From a checkpoint of a small mixture-of-experts model trained on Wikipedia.
Size: width 128, vocabulary 7588, 6.92M parameters.
Experts: 96 SwiGLU neurons an expert, a sigmoid router, a shared expert of 128 neurons.
Training: 728M tokens, 5353 steps.
Below are experts of layer 5 (counted from 0) of a mixture-of-experts language model. Rows are named router (the router's row for the expert), gate (a neuron's input weights, with its number), up (a neuron's input weights, with its number) and show model dimensions 64-95. Each number is 128 + 24 x the weight over its row's rms, rounded and kept within 0 to 255.
Before each expert's rows: "mostly gets" lists some tokens that are sent to it at least half of the time. This comes from a sample of Wikipedia text that the model never trained on.

# expert 3
mostly gets: "%", "°", "′", " ·", " mi", "°N"
router [157 127 104 169 137 130 118 100 143 172 146 121  87  98 146 123 119 144  99 132 188 119 132 114  93 127 104 107 147 162 130 150]
gate0 [130  95 133 144 139  99 144 123 103 181  93 116 116 134 137 169 118 116  94 141 145  99 128 120 153 102 149 151 137 110 113 160]
up0 [131 131  99  73 179 141  86  72 145 130 154 123  95 139 123 109 148 151 135  81 165 145 108 125 181 138 133  93 151 175 104 131]
gate1 [137 144 127 141 130 132 119 125 140 184 123 160 152 139 122 107 114 138 107 115 137 119 124 154 100 134 168 137  96 118  88 119]
up1 [114 129 140 110 113 150 100 114 138 107 132 113 136 121 143 167 118 112 118 184 159 146 150 155 160 127 121 121 102 151 120 122]
gate2 [ 98  88 134 133 126 109 149  99 137 159 128 114 133  84 169 131 139 140 130 143 116 161 126  70 112 141  99 190 146  96 125 131]
up2 [156 127 112 112 109 124 152 109 117 159 111 106 129  75 119 131 140 133 125 135 140 126 126 163 121 115 159 147  97 134 100 136]
gate3 [130  98 152  92 145  98 114 144 136 171 152 103 176 142 118 161 127 150  88 159 147 104 146 138 157 151 149 143 159 100 136 134]
up3 [140 138 117 115  95 158 123 119 160 145  93 155 128 115 119 147 108  75 162 126 145  95  87 124  87  77 121 104 145 149  98 138]
gate4 [119 167 143 143 149 123 161 156 133 146 113 143  85 143  64  97 120 109  89 143 154 125 106 141 102 139  90 107 131 106 151  92]
up4 [146 141 160 125 143 154 107 125 157 100 143 130 172 140 135 169 158 137 145 116 124 139 159 123  90 118 153 125 123 138 113 170]

# expert 1
mostly gets: " United", "ia", " University", " American", " States", " Party"
router [143 152 111 146 155 124  80 108 151 156 163  97 152 113 138 108 116 134 145 137 147 131 100 114 136  89  94  62 127 125 142 124]
gate0 [133 150  80 117 152 136 143 127 120 192 105 141 134  85 118 134 189 112 164 156  88  97 103 141 106 137  56 101 117 103 154 121]
up0 [130 136 160  85 112 144 153 146  97 117 107 107 163  87 122  74 163 145 111 153 134 185 125 110  93 133 120 139 101 117 126 121]
gate1 [137 165 126 153 168  87 116 132 153 137  72 187 119 123 141  96 135 147 170 146 200 148 141 154 132 117  97 144 127 119 112 102]
up1 [128 126 108 145 166 102 124 143 139 109 152 130 167 120 110 108 148 100 177 132  70 149  77 156 167 136 106 155 158 142 116 166]
gate2 [168 153  92 133 130 157 154 126 150 185 127 113 152 142 118 122 136 101 149 105 134 158 120 106  73 121  91 112 119 162 154 121]
up2 [115 157 146 159  89  90 105 126 118 144 137 134 145 165 124  83 158 171 124 133 102  77 130 110  85 121 105 107 124 121  90 131]
gate3 [129 155  95 140 119 129  74 106 144 145 138 113 106 148 108 115 119 119 124 134 112  96  93 132 134 100 134 151 151 119 150 137]
up3 [176 100 139 119 101 145 113  92 161 131  97 103  80 110 103 131 109 133 149 119 126 149  98 109  87 134 108  93 128 121 110 139]
gate4 [129 122 109 132 115 129 148 130 127 178 144 138 127 149 142 133 134 146 149 149 107 134 111  95 122 129  84 154 128  96 118 117]
up4 [170 139 119 143 129 107 105 145 141 121 159 136 135 101 135  95  75 133 140 122 148 173  82 120 100 139 114  92 148 113 168 142]

# expert 2
mostly gets: "|", "\n", ".\n\n", " |\n", "\n\n", "=="
router [146 128 130 105 162 108 129 107 149 155 134  85 139 122 128 145 144 157 134 143 110 164 151 129 128 112 104 147 189  78 107  88]
gate0 [131 125 116 119 131 113  82 115 109 134 141 117 160 139  98 146 111 151 112 148 113 121  93 117 153 157 109 103 128 131 140 138]
up0 [108 123 184  94  90 140 123 130  95 128 161 124 132 127 105 128 111 152 131 141 118 149 176 151 144 114 169 119  58 142 112 183]
gate1 [165 132 148 156 133 108 142 142 103 136  97 109  91 147 126 177 174 165 155 180 133 137 128 171 143  94 158  89 160 143 121 167]
up1 [140 145 152 125  71 126 106 121 150 142 139 109 120 132 139 115  95 141 127 136 118 162 151 111 129  88 110 152 133  96 136 147]
gate2 [111 115 150 159 161 123 149  92 154 145 155 139  96 125 115 138 171 188 145 149 127 155 130  97 177  98 141 140 146 126 146 109]
up2 [134 139 126 138 133 160 151 182 118 158 124 112 121 119 149 182 141 160  93 152  94 135 165 114 104 131 101 123 132  89 148 136]
gate3 [135 128 130 124 120 114 149 144  98 134 141 126 148  62 123 135 152 135  98 141 133 147 142 178 110 162  96  76 162 121 105 115]
up3 [136 130 127 122 134 122 126 154  80 159  96  74 122 128 140 144  99 149 151 129  91 124 188 163 122 141  95  96 140 139  99 149]
gate4 [ 96 127 122 136  99  89 147 116 156  95 102 155 164  90 108 167 129  83 133 134 125 130 150 165  71  97  96 165 118 147 135 157]
up4 [139 143 124  76 168 128 126 115 132 119 160 140 130 183  89 107 158 116  63 106 128 103 154 110 130 155 104 124 105 115 140 103]

# expert 4
mostly gets: " K", " J", " H", " Y", " V", " Sh"
router [145 199 116 133 111 109 118 141 137 124 134  83 129 114 175 119 133  94 114 144 183 116  91 147 130  92 115 100 148 128 147 114]
gate0 [134 104 148 137 144 106 154 121 130 126 121 126 145  99  83 121  85 152 129 163 113 146 118  81 171 134 105  95 144 135 109 121]
up0 [153 101 110 108 117 127 131  95 150 140  79 156 156 135 168 143  87  99 108 151 113 130 121 112 138 115 113 113 151 152 117 108]
gate1 [127 139 130 128 133  89 119  83 122 118 122 148 155 126 162 161 143 144 110  93 141 117 124 143 109 118 127  92 140 127 137 119]
up1 [102 134  94 142 152  90 128 140 135  82 139 112 124 118 147 127 107  91 134 104 115 111 138 163 114 120 145 120 124  96 137 121]
gate2 [124 136 131 169 122  95 129 135 176 119 163 154 107 159 107 172 114 138 113 121 136 138 138 135 147  65 146  92 184 142 116 118]
up2 [105 117 131 120 128 137  94 134 143 144  88 176 128 141 167 162 137 177 153 102 141 148 112 145 133 173 112  91 166 159 158 118]
gate3 [148 193 141 109 143 130 127 163 145 126 114 102 105 149 167 100 147 106 111  93 148 129 123 130 126  99 101  91 148 125 121 106]
up3 [134 107  87 161 129 100 104 129 138 149 140 119 206 127 134 141 115 164 121 125  94 111 162  91 137 104 136 138 101 158 108 166]
gate4 [142 181 113 172 139 146 147  90 141 135  97 116 113 109 156 121 150 132 130 110 107  95 121 111 162 175 173 109 136 141 121 144]
up4 [113 144 132 148 119 106  82 148  95 163 155 132 133 133 119  78 160 129 135 155 161 135 135 137 138 112  91 110 137 172 120 136]

# expert 7
mostly gets: " a", " the", "The", " his", " t", " The"
router [116 162 107  94 139 104 110 151 139 141  96  98 127 161 135  91 115 125 162 145 129 123 118 144 113 134 136 146 137 117 130 144]
gate0 [152 146 168 149 119 147 145 157 173 146 159 120 151 141  92  87 158 134 150 119 116 143 141 134 142 136 123 108 137  94 127  84]
up0 [154 146 127 143 146 134 107 144 119 144 158 135 110 120 122 113 113 107 149 121 130 147 140 174 132 120 150  91 128 140 118 101]
gate1 [128  88 166 143 170  88 142 105 104 159 131 106 102 181 153 164 131  77 114 155  87 105 121 127 119 144 150 106 127 118 115 136]
up1 [129  94 102 150 151 140 142 141 166 143  99 158 150 116 185  72 143 126 168 123 155  97 142 154 124 119 131 171 146 120 135 127]
gate2 [114 109  87 159 167 157  93  92  74 127 127 173  61 171 152 151 137 124 119 107  88 141 141 131 117 131 129 133 134 135  93 122]
up2 [ 99 119 103 130 143  96 110 108 111 132 150 155 117 137 119 139 110 109 130  94 124 119 126 115 191 123 138 126 116 135 136 102]
gate3 [164 127 157 109  69 125 130 116 151 147 125 142 174 146 196 102 139 111 142 155 131 139 181  84 108 111  77 120 106 132 144 156]
up3 [148 148 138 122 118 151 159 120 148 128 120 148 143  82 129  80 118 117 127 136 116 156 100 139 176 109 143 132 168 144 151 105]
gate4 [119 147  97 128 100 119 137 115 147  61  75 102 142 138 134 105  98 152 147 111 105 102 133  85 119 100 131 158 132  99 118 171]
up4 [122 156 122 178 141 141 138 193 141 174 117 152 154 116 100 103 119 116 129 126 112 114 138 119  92 137 103 122 115 154 148 125]

# expert 5
mostly gets: " ", "–", " (", "/", "===", " \""
router [ 97 128 142 129 113  99 121 114 160 128 157 133 131 116 152 142 136 147 141 158 136 117 111 124 107 133 142 101 138 120 168 150]
gate0 [159 104 123 149 139 127 123 105 111 133 108 119 145 141 111 118 120 124 100 142 142 172 187 109 132 164  96 149 143 109 132  99]
up0 [106 117 129 118 130 103 163 115 108 115 162 144 103 113 118 115 120 165 121 125  84 154 165 131 160  90 104 150 127 127 117 150]
gate1 [126 115 171  94 105 136 146  93 100 121 136  80 160 115 113 119 111 127 110 100 170 133 148  86 136 126 129 156 113  97  88 166]
up1 [119 141 133 114 131 134 159 118 120 105 109 105 116 140 130 111 144 104 128 129 149 126 122 144 122 134 143 134 135 136 153 142]
gate2 [146 137 127  98  95 126  99 139 143 151 135  85  88 139 128 167 120 160 146 149 100 126  99 114 122 137 113 143 118  77 122 132]
up2 [165 131 124 115 119  95  83 111 165 140  85  93 130 167 134 126  95 171 131 115 124 116 151 121 145 174 125 124 125 105 118  84]
gate3 [116 127 156 122 104  71 143  92 107  85 130 126  66 149 159 109 149 121 161 135 117 147 131 112 150 114 109 182 162  91 119  86]
up3 [115 109 180 117 140 123 129 151 162 144 121 128 121 124 110 101 103 134 104 128 125 132 121 158 114 155 135 110 163 162 112 104]
gate4 [143 127 173 113 140 148 135  96 165 121 106 108 122 125  96 111 128 108 152 117 151 132 147 103 151 136 157 140 147 174 135 133]
up4 [146 120 115 104 154  85 156 124 153 159  94 137 126 141 103  95 137  86 141 139 101 108 168 151 116 119 138 113 129 157 123 156]

# expert 6
mostly gets: "ment", " film", "ation", " work", " member", "act"
router [146 175 151 126  92  99 116 173 111 153 186 117 125 111 119 178 102 125 126 111 116 111 122 117 126 142 115 114 142  92 153 162]
gate0 [150 121 141 129  71 126 127 127 121 124 158 109 142 144 128 138 126 100 172 164 147 105 159 109 123 101 102 141 150  84 111  97]
up0 [159 112 117 117  72 140 154 104 106  71 117 122 126 134 142  56 163 138 171 129 136 157 128 118 132 118 149  94 123 172 132 148]
gate1 [137 131 164 128 111  73 135 150 179  95 123 102 134 149 114 138 133  84 153 123 114 157 125 137 126 150 140 111 143 104 129 154]
up1 [111 127 111 150 124  83 152 134  70  85  95 154 160 101 144 142 134 106 114 102 150 102 114 141 171 154 144 117 113 108 157 126]
gate2 [170 117 176 127 111 138 132 135 157 127 151 111 162 168 133 195 152 132 132 104 156 105 107  97 165 140 164 132 182  80 147 116]
up2 [148 117 152 155 159 132 129 112 160 147 142 135  98 173 133 102 131 154 106 136  86 114 170 155 125 114 149 121 118 102 157 127]
gate3 [117  99 111 142 134 116 193 166 140 128 156 179 132 108 136 159 121 161 109 165 157 114 118  68 139 132 125 152 140 119 120 172]
up3 [ 90 111  82 150 122 143 140 146 142 172 163 148  65 115 118 155 116  85 149 110 182  84 119 116  95 108 104 119 134 112 111 141]
gate4 [129  94 182 101  83 112 151 131 153 114 145 161 105 183 146 145 114 129 170 158 160 134 159 148 128 142  94  89 129 138 126 112]
up4 [143 135 137 121 115 121 150 102 105 122 118 139  97 167 156  92 100 175 122 124  82 143 120 162 105 121 146 103 123 107 136 102]

# expert 0
mostly gets: " is", " to", " was", " as", " and", " with"
router [110 142 185 149 151 115 128 137 143 108 140 151  45 140 138 172 156 102 131 136 170  79  96 124 132 101 148 141 120 116  90 166]
gate0 [119 113 143 138 139 107 162 139 111 118  98 150 121 160 133 142 140  96 129 138 104 151 150 139 110 149 126 160 158 166 167 112]
up0 [145 152  87 111 135 143 150 123 147 116 136 137 113 117 148 141 143 124 125 106 141 107 131 151 158 170 166 121 134 127 165  87]
gate1 [ 98 108 116 130 141  64 124 142  87 142 147 129 119 132 142 154 124 108 117 108 141 140 107 192  88 119 111 145 168  99 131 152]
up1 [128 132 119 127 125 118 127 123  99 134 189 152 151 107 119 104 164 115 146 115 155 137 107 126 156 129  92 133 146 106  94 149]
gate2 [142  80 155 108 116  90 150 161 115  92 144 141 116 135 156 109 132 110 134 123 122 171 115 119 165 157 122 134 160  62 113 123]
up2 [143  91 112  95 152 122 134 135 112 101 111 172 139 138 109 140 158 125 143 131 171 162 116 132 144 114 122 105  56 184 137 157]
gate3 [149  98 121 117 102 159 122 121 110 151 117 157 136 140 154 144 110 139 115 111 118 152 130 123 129 155 111 125 159 129 127 122]
up3 [135 154 133 123 123 146 129 134 128 173 135 124 110  91 116 171 153 127 114  95 129 107 151 124 120 145 108  94 118  94 126  70]
gate4 [111 115 134 107  93 137 121 158 139 110 136  89 116 150 186 174  99 154 105 154 104 152  94 125 158 138 140 117 143 134 113 136]
up4 [151  81 146 117 136 130 111 152 158 125 138 108  77  64 158 172 149  54 141 124 126  93 113 122 122 116 127 112 151 168 127 122]